python train.py --n_layer=8 --d_model=128 --n_experts=128 --experts_per_token=3 --d_expert=48 --d_shared_expert=128 --activation="relu" --moe_layers=[0, 1, 2, 3, 4, 5, 6, 7] --router_score="softmax" --normalize_top_k=false --routed_scale=12.4 --balance_loss=0.0166 --balance_bias=false --router_noise=0.1 --router_bias=true --init_std_router=0.00735 --lr_router=0.00177 --vocab_size=4096 --norm="rmsnorm" --norm_eps=1e-05 --tie_embeddings=true --optimizer="adamw" --lr=0.00398 --beta1=0.95 --beta2=0.95 --grad_clip=1.0 --batch_tokens=262144 --seq_len=512 --train_tokens=828200000 --steps=3160 --dataset="wikipedia_en"
Below are experts of layer 4 (counted from 0) of a mixture-of-experts language model. Rows are named router (the router's row for the expert), down (a neuron's output weights, with its number) and show model dimensions 0-127. Each number is 200 + 40 x the weight over its row's rms, rounded and kept within 0 to 999.
Before each expert's rows: a language model's description of what the expert responds to. This comes from a sample of Wikipedia text that the model never trained on.

# expert 15
Description: Capital-letter codes. Capital-letter pieces inside acronyms and country codes in sports tables and lists, e.g. SWE, AUS, INAC, ATSC.
router,199,205,252,164,211,187,238,170,179,145,166,178,234,207,198,246,120,163,264,120,178,198,178,223,200,187,212,224,230,241,264,241,187,146,147,233,199,187,215,206,166,238,200,212,191,209,188,177,195,146,228,220,191,266,129,119,289,144,160,306,198,154,148,244,263,116,218,240,148,267,237,189,179,154,155,172,294,222,219,133,120,219,236,214,214,190,184,244,212,162,217,199,232,230,180,220,212,244,222,265,187,166,240,199,184,183,223,144,153,215,149,183,179,166,181,177,235,157,140,275,195,132,232,172,209,216,210,158
down0,222,169,160,200,244,149,240,112,217,284,229,216,213,187,154,205,159,163,269,134,160,219,83,112,185,215,236,171,198,180,154,278,213,198,191,192,172,209,173,208,217,167,202,203,171,185,281,108,263,242,187,253,201,206,182,107,147,198,237,203,201,255,261,197,173,169,242,189,226,208,131,148,250,177,203,218,249,254,238,183,168,153,222,200,294,217,208,141,202,215,227,166,143,183,200,186,164,168,258,263,181,208,223,173,172,190,204,164,201,215,151,254,212,226,203,205,188,225,183,143,262,235,253,202,244,211,201,141
down1,187,194,170,240,208,221,235,210,207,158,188,213,278,180,185,183,235,209,227,274,191,246,226,183,242,153,228,128,235,237,223,207,215,197,216,198,182,225,226,128,186,199,201,168,257,187,151,258,178,158,249,189,203,245,250,211,176,180,163,199,192,213,252,221,135,194,203,136,187,190,205,78,209,264,193,139,128,206,223,171,282,219,240,254,207,256,217,142,230,160,195,165,274,138,205,249,158,203,243,226,198,120,249,136,179,90,186,219,233,145,126,171,161,203,150,208,191,173,193,189,192,273,143,137,201,186,214,258
down2,269,131,213,175,242,219,129,235,154,148,238,283,245,194,227,155,222,122,137,190,198,196,172,214,231,216,123,204,172,166,203,222,223,201,249,177,219,218,205,221,186,168,210,259,233,162,250,250,228,186,87,169,324,157,208,178,193,232,212,189,221,139,213,187,201,174,217,167,197,152,241,158,212,197,214,232,213,151,203,169,259,172,170,190,253,191,211,220,203,181,218,213,173,177,241,241,250,242,249,134,214,163,219,165,197,198,225,103,120,197,171,242,244,289,227,284,234,216,223,124,208,198,165,222,223,171,161,167
down3,228,267,218,249,215,204,201,139,243,174,195,181,198,176,131,154,172,244,191,205,229,249,158,199,282,269,266,226,170,237,169,236,191,203,218,267,232,246,191,234,249,221,201,158,222,242,172,274,215,184,285,180,229,217,200,143,190,258,170,257,151,258,205,207,180,164,189,217,247,199,199,199,184,214,223,195,234,205,200,264,156,227,273,215,225,216,199,170,251,246,185,120,191,182,247,201,195,142,176,282,159,212,211,280,226,264,166,277,161,237,276,201,261,223,204,189,268,119,133,202,224,241,151,181,233,233,223,254
down4,171,129,262,173,245,220,294,252,203,191,215,218,218,116,249,133,199,205,235,149,179,177,205,171,195,184,203,194,255,222,219,263,136,162,192,164,168,133,203,170,143,193,159,206,243,262,249,231,151,198,120,235,232,246,199,196,182,267,226,208,201,227,185,269,180,207,184,223,183,197,171,229,141,140,155,146,171,226,184,143,204,232,211,210,215,203,203,137,171,126,257,168,228,160,155,216,164,180,138,232,150,117,197,188,185,164,198,184,164,108,172,214,212,230,205,170,240,200,287,147,246,168,246,162,260,130,203,235
down5,211,253,161,268,236,221,180,132,180,221,245,183,246,178,154,230,258,170,190,209,182,175,116,206,275,209,313,247,261,230,195,311,198,169,217,225,207,240,218,135,250,233,170,184,219,222,216,276,205,105,225,213,205,215,193,176,216,167,141,215,224,161,233,207,186,189,176,196,196,183,182,214,170,264,211,245,138,200,169,241,133,202,193,234,272,210,186,154,210,180,199,158,222,167,209,107,205,247,204,195,151,197,183,253,239,145,240,210,216,253,212,249,210,194,105,137,199,231,228,224,217,177,205,197,91,171,181,235
down6,180,195,239,197,211,223,168,180,172,225,188,81,159,218,177,224,243,194,219,259,189,244,208,143,189,260,215,194,227,196,209,233,228,241,144,158,202,201,195,211,160,165,216,202,248,168,192,166,153,186,159,242,180,170,203,163,139,192,151,173,207,247,160,195,195,196,208,236,163,193,255,182,189,163,193,236,219,276,173,183,193,210,169,146,239,211,94,155,239,312,201,199,174,232,224,212,244,305,272,172,131,212,157,218,238,178,217,101,267,187,264,217,220,128,167,238,260,195,218,214,146,260,252,236,274,166,184,246
down7,181,128,173,177,132,237,247,196,185,175,246,197,179,120,188,221,255,179,177,222,172,174,170,199,206,178,243,237,159,184,183,183,204,203,248,195,199,183,236,192,268,228,186,127,191,210,247,263,284,209,225,108,204,221,212,207,231,207,197,190,97,200,152,155,165,220,230,267,224,246,298,186,235,250,252,202,145,193,231,158,143,186,237,178,192,175,179,180,224,171,221,244,247,219,147,182,145,214,176,223,214,245,255,229,180,122,90,238,137,223,161,291,221,196,219,241,195,185,186,182,251,206,234,236,261,139,176,146
down8,164,142,172,233,187,222,212,221,184,243,153,249,120,176,200,197,173,234,161,256,154,222,213,174,240,260,177,206,147,213,259,181,233,258,226,171,183,98,226,200,202,216,223,218,200,213,214,73,281,224,226,204,231,254,233,215,197,222,223,144,236,261,224,195,170,210,248,162,267,109,138,163,203,142,211,190,131,205,196,190,196,140,155,175,166,215,269,177,206,261,215,214,251,132,139,216,221,213,263,172,212,141,188,270,235,228,186,191,170,213,176,199,149,177,164,276,203,189,246,171,231,190,241,276,201,177,244,235
down9,223,178,236,168,220,263,114,111,214,202,197,122,185,193,226,122,146,189,229,221,189,166,255,188,206,204,189,177,163,86,243,203,203,221,167,149,269,123,222,171,177,128,161,130,243,167,222,185,207,189,190,148,281,187,232,228,278,202,190,245,191,194,150,206,232,155,181,251,212,174,218,279,159,178,182,209,277,219,155,200,185,216,234,194,167,134,167,225,126,212,219,209,153,157,273,177,187,293,223,167,151,171,241,196,219,169,225,181,171,198,191,164,178,208,221,223,171,263,148,193,175,109,185,192,172,185,188,186
down10,162,157,222,162,207,256,191,201,172,238,243,227,155,193,208,132,220,190,200,250,198,194,179,132,193,130,213,158,198,212,279,293,202,157,168,128,131,136,196,135,214,140,232,199,184,215,223,199,203,149,176,185,300,191,198,197,290,179,224,186,213,221,211,229,187,185,271,171,201,178,164,213,219,180,212,199,138,208,205,77,250,219,201,201,164,126,157,217,168,235,194,243,229,127,261,227,204,207,191,154,172,165,251,225,225,154,153,249,134,197,156,232,208,220,196,283,217,191,214,194,265,189,229,243,286,138,195,182
down11,184,250,223,146,270,132,178,165,212,243,210,189,175,203,231,147,267,248,216,146,178,233,146,169,212,220,181,239,234,137,218,124,155,179,169,216,240,281,171,177,296,229,182,113,142,127,189,179,211,277,222,147,248,157,197,260,192,216,237,152,192,228,188,157,220,255,193,208,191,205,164,199,183,169,146,187,187,219,194,246,278,186,134,167,204,190,222,235,176,184,240,176,183,239,223,160,220,211,165,183,241,213,194,183,240,180,196,198,51,179,190,185,224,121,184,164,117,183,204,225,179,182,241,255,230,222,158,227
down12,266,184,234,262,192,101,185,189,205,254,151,257,218,175,175,256,182,276,179,251,163,224,176,187,200,272,252,256,146,252,173,255,281,205,217,291,153,271,190,176,216,253,191,180,207,264,205,215,225,228,216,256,142,256,180,264,168,155,174,195,186,200,234,236,184,278,145,224,235,178,160,208,188,217,188,150,186,205,144,263,244,175,175,176,186,266,280,174,210,251,177,146,197,226,247,238,203,177,212,241,165,193,199,166,229,228,227,208,232,157,222,156,148,160,205,154,179,200,168,175,239,241,117,194,153,204,256,211
down13,178,200,233,136,313,211,219,246,131,237,252,256,241,106,241,222,209,182,205,225,177,213,169,187,260,212,203,203,218,182,191,183,219,195,229,228,251,185,147,178,251,200,147,215,176,171,181,271,298,193,123,164,168,115,221,236,200,189,171,191,173,171,182,184,152,158,188,198,255,176,199,221,258,211,168,144,292,154,205,238,203,214,155,188,234,199,207,193,105,201,226,174,266,198,183,145,199,267,218,236,245,252,242,240,175,178,203,131,236,225,233,128,190,209,237,236,231,242,258,191,157,163,173,163,242,255,173,258
down14,199,174,166,208,146,146,123,194,183,186,277,166,137,238,247,233,134,186,140,171,248,230,169,269,121,177,200,194,228,218,155,218,162,185,217,241,172,183,235,221,239,195,133,135,201,217,129,230,252,248,202,135,215,211,207,217,204,193,271,209,274,165,194,136,185,148,201,230,146,253,111,258,169,209,223,254,182,195,168,170,200,241,121,194,209,166,255,211,212,162,208,197,263,235,147,219,195,156,158,189,255,157,194,273,159,252,174,216,237,226,182,232,198,224,169,150,323,214,219,198,227,197,248,207,200,158,218,220
down15,202,151,314,197,194,241,194,207,225,259,208,191,142,134,208,149,135,256,189,154,172,137,190,114,224,217,240,228,146,221,201,174,232,186,226,196,186,126,258,156,191,197,218,147,186,205,300,147,194,205,245,175,232,180,198,162,240,161,186,195,182,222,309,200,217,180,266,186,132,217,187,224,231,186,262,175,199,183,167,153,212,147,248,236,183,148,201,218,188,190,288,101,215,199,209,201,161,192,162,167,198,186,183,193,225,226,205,176,197,247,255,250,183,203,220,270,237,222,267,150,160,195,155,277,129,232,190,172
down16,184,195,174,185,158,178,182,201,197,107,198,105,245,240,151,192,259,152,202,248,162,284,195,244,234,187,134,236,161,139,188,167,201,211,220,222,199,242,152,233,147,179,250,244,185,197,161,275,172,239,126,216,224,140,177,230,150,134,185,220,210,154,235,182,155,209,228,184,262,181,239,168,223,238,250,213,127,166,188,251,235,248,221,159,250,293,147,216,191,181,218,191,173,225,140,202,235,192,152,307,170,178,173,183,172,175,228,202,205,177,194,181,287,187,202,196,159,138,145,203,132,211,166,187,280,198,204,213
down17,244,155,209,173,218,220,114,181,192,250,221,200,90,248,182,219,167,160,205,202,220,212,137,264,180,198,179,178,220,184,258,232,196,139,207,167,227,167,219,215,183,207,178,207,199,160,234,253,228,217,249,208,194,244,236,155,188,205,211,227,301,198,207,212,219,149,245,226,249,268,286,151,152,152,217,150,136,107,132,179,250,220,212,152,241,184,146,221,207,242,205,204,302,193,129,188,185,193,228,194,182,206,136,241,227,148,135,186,184,168,233,220,240,213,180,245,153,184,188,97,268,140,229,223,195,200,224,185
down18,195,145,214,197,145,253,222,188,202,268,166,134,160,226,212,147,156,207,136,197,210,213,277,156,281,201,207,186,131,202,193,194,254,266,160,178,136,246,146,225,207,190,194,280,152,263,223,146,145,219,117,218,211,190,182,221,184,236,200,281,167,192,192,207,207,202,166,220,263,249,250,267,143,192,200,200,173,193,195,181,216,252,289,218,134,154,184,198,216,154,227,203,178,223,230,180,168,253,156,155,210,156,150,171,200,153,218,272,177,175,215,238,178,190,225,173,270,238,194,241,198,221,225,214,337,211,166,197
down19,144,270,249,270,175,188,238,172,220,206,225,166,203,148,220,200,190,229,217,255,217,243,217,197,248,197,209,218,155,191,223,182,191,221,122,165,125,185,249,208,277,154,236,224,182,225,248,191,114,194,160,174,225,162,159,202,257,197,215,238,170,146,159,215,226,201,148,232,243,229,173,217,162,166,294,256,122,206,214,181,233,200,320,178,125,130,191,241,196,177,225,185,207,247,172,221,168,231,177,219,173,247,110,121,225,181,186,178,181,158,288,247,184,265,236,183,251,229,190,158,165,212,196,166,257,158,203,200
down20,202,190,221,207,168,200,169,148,237,161,208,195,196,228,267,161,115,197,144,214,176,217,210,126,195,172,177,226,168,255,224,155,254,285,137,177,153,227,208,227,245,235,181,203,253,222,169,238,223,155,192,224,195,241,148,200,239,171,181,209,167,178,224,210,190,172,209,175,208,205,231,256,137,205,271,219,213,179,132,178,214,256,281,201,113,154,226,253,166,148,223,227,215,266,149,277,239,267,244,282,231,107,236,224,267,188,183,231,207,270,212,250,241,215,229,174,148,208,150,223,240,186,152,196,190,155,191,282
down21,224,228,246,209,187,250,171,158,250,164,177,204,173,218,169,214,238,192,155,180,181,246,161,168,239,271,179,184,200,228,196,167,231,162,286,287,191,231,265,125,223,171,163,167,164,180,243,221,144,235,272,162,241,203,265,152,176,173,194,224,157,201,264,228,262,208,214,136,207,261,216,184,164,128,178,169,205,232,289,258,145,209,186,144,218,225,254,144,153,199,194,191,143,192,202,194,176,224,122,183,165,241,124,296,198,184,188,155,198,235,212,184,213,238,138,208,251,193,138,118,246,240,207,227,167,201,237,216
down22,176,177,154,164,200,239,193,243,163,231,234,170,166,202,248,208,147,250,214,257,205,200,185,207,151,196,198,159,224,286,218,224,157,259,224,248,143,194,241,170,225,182,177,237,164,241,170,193,116,212,292,213,200,225,283,116,160,178,204,172,224,137,172,168,228,181,183,235,189,197,206,145,228,159,155,236,151,163,283,208,127,227,240,184,231,176,192,187,183,102,207,219,193,180,237,131,130,171,192,228,187,190,173,153,178,202,259,228,189,180,151,222,208,162,252,303,203,119,209,203,199,140,110,223,205,186,205,275
down23,232,205,328,235,157,239,209,219,265,295,146,228,229,197,119,234,236,171,177,279,211,184,200,227,207,211,217,211,170,226,143,221,179,150,168,165,158,220,168,206,174,218,215,155,178,247,263,201,155,221,177,211,187,201,208,226,262,230,170,203,184,150,224,231,302,254,133,213,213,152,227,254,195,234,172,240,222,241,180,213,117,251,160,202,202,261,161,187,195,199,217,90,222,217,213,282,195,131,202,220,204,260,145,111,197,153,185,147,254,205,200,205,239,194,257,211,222,190,179,152,219,190,196,198,215,186,211,269
down24,158,194,209,174,235,267,307,189,163,169,147,222,178,199,246,175,212,297,144,179,265,145,191,161,205,179,165,145,229,205,164,177,195,140,141,113,229,170,112,220,155,153,203,251,167,234,203,209,224,234,193,202,156,191,233,195,215,205,197,182,234,252,201,262,134,181,272,283,163,152,198,268,240,206,195,240,226,176,222,233,234,157,244,276,182,175,198,253,203,150,208,183,172,231,233,216,140,220,238,217,185,197,199,197,125,125,217,154,244,197,167,185,224,175,246,281,185,176,226,181,248,190,144,175,164,189,127,207
down25,231,146,205,124,219,174,175,202,212,207,210,174,196,268,252,176,182,210,180,135,229,179,205,197,205,243,250,232,218,181,308,262,198,193,172,213,177,195,222,218,212,180,174,172,267,200,266,180,162,183,158,191,159,207,274,191,255,198,232,198,257,183,134,285,234,179,223,223,238,185,219,239,211,189,198,182,161,175,163,269,194,197,235,206,240,181,208,244,203,287,246,195,202,215,250,135,213,243,234,210,93,129,253,151,170,147,150,200,151,242,173,219,227,202,208,201,278,265,108,253,142,105,164,202,227,200,174,248
down26,210,192,200,208,209,162,228,182,265,184,270,200,220,236,170,208,242,154,247,232,218,222,200,270,160,217,204,142,253,271,216,183,196,226,286,157,199,209,217,173,272,197,191,212,211,273,84,246,188,191,266,213,209,249,218,160,183,133,242,325,139,218,185,169,245,280,188,216,144,220,209,197,173,145,167,169,199,247,249,189,193,208,242,201,155,221,156,201,291,148,248,235,207,204,175,199,155,163,150,194,231,213,227,219,192,149,198,205,165,162,205,145,197,249,156,173,180,246,224,149,237,249,218,144,106,198,215,234
down27,164,164,150,218,219,232,270,212,200,205,183,194,178,116,245,241,274,233,230,225,91,186,186,176,173,264,185,229,169,181,233,203,195,177,260,240,146,189,207,156,166,253,225,268,122,181,221,127,142,197,234,238,189,198,189,208,192,170,265,171,164,253,296,176,173,240,222,192,196,170,169,196,233,163,199,135,216,135,258,218,257,124,196,207,222,208,235,216,172,212,248,221,213,134,219,158,179,147,172,145,197,190,186,220,163,237,168,184,206,261,150,186,156,237,184,173,185,160,303,177,176,237,172,300,153,220,168,183
down28,247,216,278,186,223,258,157,186,218,200,178,204,157,219,263,208,152,207,233,237,147,170,211,121,137,209,200,136,164,197,179,192,156,218,188,202,312,147,283,148,196,236,239,112,212,134,200,187,227,208,202,211,232,203,163,231,138,133,206,203,175,221,233,193,263,217,211,245,234,244,149,180,147,176,224,191,176,188,200,212,266,222,238,148,175,117,202,277,113,224,220,169,165,176,270,190,247,180,165,147,209,136,254,229,218,245,234,161,184,191,251,191,171,203,224,212,184,179,233,146,226,143,173,197,123,252,222,243
down29,191,185,185,169,166,146,199,116,177,183,251,245,174,167,201,175,229,124,203,219,214,178,181,226,217,214,130,257,236,241,186,263,183,194,189,220,200,172,193,175,254,223,146,217,221,213,163,210,292,175,211,178,238,219,185,174,254,170,258,171,240,127,233,107,139,117,162,162,162,253,186,236,241,252,155,262,146,232,234,242,236,215,203,214,210,201,163,257,137,266,197,206,201,206,154,255,231,181,160,225,205,215,272,217,150,160,202,283,120,254,238,167,189,207,139,220,201,168,186,173,265,162,226,139,131,213,188,165
down30,253,259,276,166,245,248,194,174,197,175,240,155,138,185,275,188,179,183,219,149,254,107,220,214,258,185,258,126,207,176,229,168,208,229,224,148,220,176,162,223,191,190,219,196,233,199,179,255,158,206,197,202,297,243,198,172,192,241,213,231,248,237,139,172,219,145,192,214,154,191,247,242,176,217,256,229,217,148,180,134,222,186,257,253,179,138,200,232,204,227,222,187,255,170,218,168,189,261,234,163,122,181,209,243,245,103,147,250,172,235,241,134,182,261,221,214,211,195,123,278,197,173,187,224,221,146,174,234
down31,212,209,265,260,253,241,274,252,146,256,137,177,202,167,212,217,211,195,180,265,148,228,203,200,112,197,147,199,180,178,243,193,253,163,226,221,130,222,209,242,230,170,200,177,279,236,215,193,200,232,212,211,204,159,227,248,240,137,198,242,240,226,260,148,179,271,189,242,202,148,261,178,182,210,171,192,152,175,207,292,247,145,208,192,238,223,218,145,159,199,124,160,247,244,181,187,197,209,238,175,92,192,178,174,198,232,191,217,210,292,271,175,191,235,215,169,174,80,185,192,175,198,151,209,193,157,177,186
down32,198,164,175,307,226,196,126,235,203,196,177,202,195,143,260,255,188,183,194,199,253,155,194,228,181,250,231,156,268,224,197,205,185,137,158,157,154,142,213,227,255,166,123,140,207,172,226,238,196,242,191,188,197,213,201,158,187,192,254,151,207,216,220,179,105,214,228,140,207,182,163,238,183,262,208,245,220,265,204,153,145,190,184,257,199,205,214,210,215,221,203,285,176,167,120,216,250,191,207,203,194,221,251,257,238,83,248,166,181,221,141,138,192,248,169,204,282,228,243,187,219,207,200,177,154,172,297,180
down33,280,198,152,172,140,172,174,135,202,120,186,238,232,291,168,220,279,211,159,147,223,189,208,188,234,235,216,225,258,181,214,149,193,159,168,191,173,195,227,232,116,294,210,163,198,173,175,308,213,192,148,157,181,203,270,160,210,236,254,177,177,268,202,206,163,187,254,248,223,246,190,284,175,198,252,194,184,240,156,229,259,227,160,244,174,267,202,229,175,130,228,224,233,149,162,197,206,281,202,271,177,177,224,190,151,141,150,208,214,214,198,231,221,218,192,239,220,199,175,141,174,252,230,222,235,204,208,157
down34,210,220,211,233,207,247,121,142,197,213,219,190,294,153,226,200,200,215,221,182,284,269,191,175,137,216,260,245,202,198,174,135,210,157,191,150,198,132,218,165,167,257,243,159,259,193,203,154,191,167,185,209,191,198,229,221,277,232,187,176,121,204,229,202,209,157,245,199,235,133,163,195,209,231,211,235,220,160,149,187,212,99,185,168,257,209,203,154,143,218,232,263,274,129,237,259,173,277,242,137,157,191,189,169,156,96,229,136,206,210,150,153,202,201,187,223,194,237,201,242,217,228,170,157,234,211,187,152
down35,213,228,179,240,248,174,137,264,176,250,181,194,169,219,228,220,250,157,135,126,218,255,192,160,137,209,190,234,148,117,201,167,162,191,191,275,123,204,258,230,266,231,176,201,260,226,210,196,172,141,222,222,165,153,277,278,222,173,268,197,253,166,184,228,193,166,150,183,220,189,154,237,194,257,211,176,173,149,157,288,201,182,151,183,199,139,210,205,215,229,229,262,144,236,221,109,231,174,156,202,198,175,162,210,229,129,208,257,192,231,206,185,229,183,195,169,266,270,224,217,128,165,204,143,199,219,185,222
down36,182,132,177,195,209,196,147,202,251,186,214,189,258,235,238,203,203,153,223,173,206,149,193,183,268,210,263,227,229,146,219,272,268,206,204,159,202,167,206,222,219,273,195,101,215,225,201,185,182,219,111,186,225,258,214,148,200,263,160,210,157,234,191,251,171,221,196,157,137,217,247,221,159,122,227,212,221,226,209,199,192,214,256,247,176,175,164,235,146,139,189,283,174,234,189,138,280,179,120,110,245,228,237,176,199,134,275,228,135,212,220,216,243,189,187,218,195,240,144,219,232,145,211,269,249,190,221,228
down37,311,220,267,210,255,213,244,179,253,198,305,264,252,159,247,192,168,268,194,169,179,132,105,196,254,201,231,145,240,226,174,236,225,170,190,209,181,254,197,173,223,243,186,192,235,231,205,266,217,211,163,160,215,211,197,180,231,186,203,256,152,249,184,202,246,118,225,257,184,254,255,175,194,220,247,207,222,167,263,178,121,252,247,252,159,175,198,214,211,161,133,161,190,217,177,185,225,198,230,151,133,169,220,190,194,214,185,211,203,188,193,211,161,271,121,202,186,83,216,150,190,221,205,159,214,188,202,225
down38,252,159,227,206,222,132,233,185,223,133,237,109,194,119,141,189,152,239,198,222,169,216,205,168,254,258,172,173,252,127,137,243,216,175,243,258,175,260,248,209,234,186,139,211,191,186,207,223,181,146,198,255,191,274,121,194,104,187,200,258,202,181,207,201,210,143,240,146,274,174,143,240,276,299,196,181,205,229,108,202,176,213,193,158,206,180,164,132,194,178,229,139,189,175,229,175,147,210,176,166,206,212,195,173,247,152,205,172,217,212,189,248,202,190,195,186,253,232,204,224,213,249,227,151,138,211,164,185
down39,239,165,199,230,219,173,288,184,226,236,185,217,208,210,180,203,232,190,203,278,209,180,184,197,99,207,112,243,196,287,138,225,213,252,204,265,111,218,187,132,143,249,170,187,120,223,189,140,208,185,220,220,163,222,182,254,238,170,177,186,286,198,270,251,231,225,120,205,255,246,205,203,205,170,219,221,173,248,226,186,219,154,139,151,117,227,167,207,159,172,256,120,177,241,226,214,188,206,207,287,227,223,188,174,178,226,230,112,190,188,246,216,234,170,219,170,225,202,192,196,182,173,165,152,170,221,181,140
down40,210,199,258,203,310,208,198,191,162,196,154,157,303,119,249,148,254,227,234,266,163,149,231,159,240,206,205,192,233,111,198,208,177,199,193,182,207,194,188,198,252,150,221,164,233,230,231,183,165,127,274,225,246,233,171,184,163,200,181,197,132,258,180,142,179,214,163,216,226,202,245,210,157,216,249,121,249,194,224,187,192,151,212,173,221,228,235,157,162,144,132,158,243,256,206,190,189,217,161,200,228,146,135,169,182,234,210,110,222,156,180,157,189,212,165,185,272,184,218,146,207,178,139,208,180,179,273,132
down41,227,194,203,164,242,232,299,195,228,138,302,232,162,218,219,271,131,287,247,161,175,131,214,248,231,229,221,213,305,256,216,241,164,170,210,171,155,204,213,183,184,275,163,294,224,211,241,247,150,203,213,223,167,261,192,128,250,190,163,198,147,233,187,224,227,246,207,179,216,188,175,224,180,259,214,274,181,192,224,165,172,223,204,209,108,148,219,241,211,233,192,201,216,170,153,130,201,168,155,237,155,197,196,249,160,177,206,196,200,149,198,148,168,226,180,263,198,231,191,166,219,180,139,263,189,199,235,174
down42,228,155,269,231,166,230,163,226,265,188,202,157,146,121,228,152,186,193,273,206,173,194,147,219,214,174,234,264,171,240,263,233,270,199,281,226,170,165,273,170,254,169,184,234,195,242,266,153,149,162,248,189,238,160,257,252,164,210,188,191,128,248,181,203,218,198,240,213,192,136,223,164,234,200,200,171,194,145,210,286,206,119,175,193,185,149,248,211,180,240,196,219,157,240,201,155,181,181,160,176,185,226,175,223,254,177,209,226,188,167,129,162,110,267,216,211,224,236,182,224,243,266,182,202,188,165,236,107
down43,195,217,161,181,137,177,213,204,186,254,243,153,270,234,189,227,179,196,213,180,218,180,199,218,263,227,192,219,259,220,219,160,197,186,173,172,203,281,244,280,208,169,179,219,184,262,141,303,241,225,157,201,127,245,246,142,181,231,233,221,274,190,207,197,202,266,163,245,182,308,209,263,153,203,224,183,161,159,167,224,164,207,263,220,162,219,258,214,202,264,185,182,193,250,125,145,197,134,189,211,186,195,235,243,147,138,186,279,147,243,237,208,176,190,163,178,277,217,181,200,226,203,206,235,235,209,295,239
down44,123,243,156,225,185,90,188,236,278,218,164,286,192,175,170,223,198,189,231,275,192,230,206,229,163,232,136,196,184,156,238,134,172,249,160,259,136,253,207,203,165,164,176,194,140,253,165,221,176,184,224,203,208,168,183,224,256,182,194,177,200,163,176,163,189,166,200,160,208,221,190,203,222,201,202,141,227,285,240,189,260,143,165,157,127,184,140,195,257,216,157,202,231,318,243,188,170,249,152,237,195,221,118,182,202,198,231,171,192,199,220,142,139,219,234,190,231,211,200,236,259,235,281,201,211,236,251,167
down45,195,216,116,211,229,226,209,166,251,148,228,170,194,139,250,232,263,236,162,219,230,162,280,240,142,203,192,317,153,242,182,194,196,251,196,237,287,101,140,184,214,243,215,241,204,120,218,178,244,214,219,220,220,212,166,146,185,264,231,165,170,224,167,208,227,221,250,232,225,181,231,214,192,175,226,218,198,203,225,185,207,199,195,198,237,168,151,222,148,203,207,233,237,144,109,254,252,146,232,253,224,107,173,197,165,137,170,172,148,256,194,211,185,196,202,151,182,185,240,178,246,275,177,261,201,238,232,152
down46,164,199,216,213,110,209,241,165,216,177,214,213,200,163,169,178,231,227,214,250,243,203,195,238,220,216,174,230,212,226,227,178,179,206,165,229,220,129,164,150,241,215,119,243,231,247,178,177,233,219,256,181,224,167,245,199,215,144,184,244,162,188,184,246,151,186,190,146,264,185,110,246,235,195,121,214,222,226,276,184,83,152,145,248,174,173,206,218,134,255,223,268,233,131,207,243,211,201,234,193,261,238,241,231,218,190,194,146,151,185,151,220,175,224,228,267,209,236,162,182,210,214,200,244,148,251,194,65
down47,219,167,231,225,260,223,155,168,174,257,190,153,239,162,185,188,192,178,279,239,209,160,171,239,199,148,166,186,237,265,244,239,220,232,210,142,215,180,192,197,232,226,166,97,285,248,204,225,173,112,186,204,234,210,265,250,239,179,284,184,147,184,167,284,168,192,193,187,172,192,153,216,207,170,102,217,210,243,152,192,171,165,211,213,168,198,196,223,180,286,242,274,178,152,157,228,250,172,238,174,183,189,203,167,201,223,188,291,180,219,166,168,184,198,165,189,191,93,218,150,201,249,235,224,293,190,200,231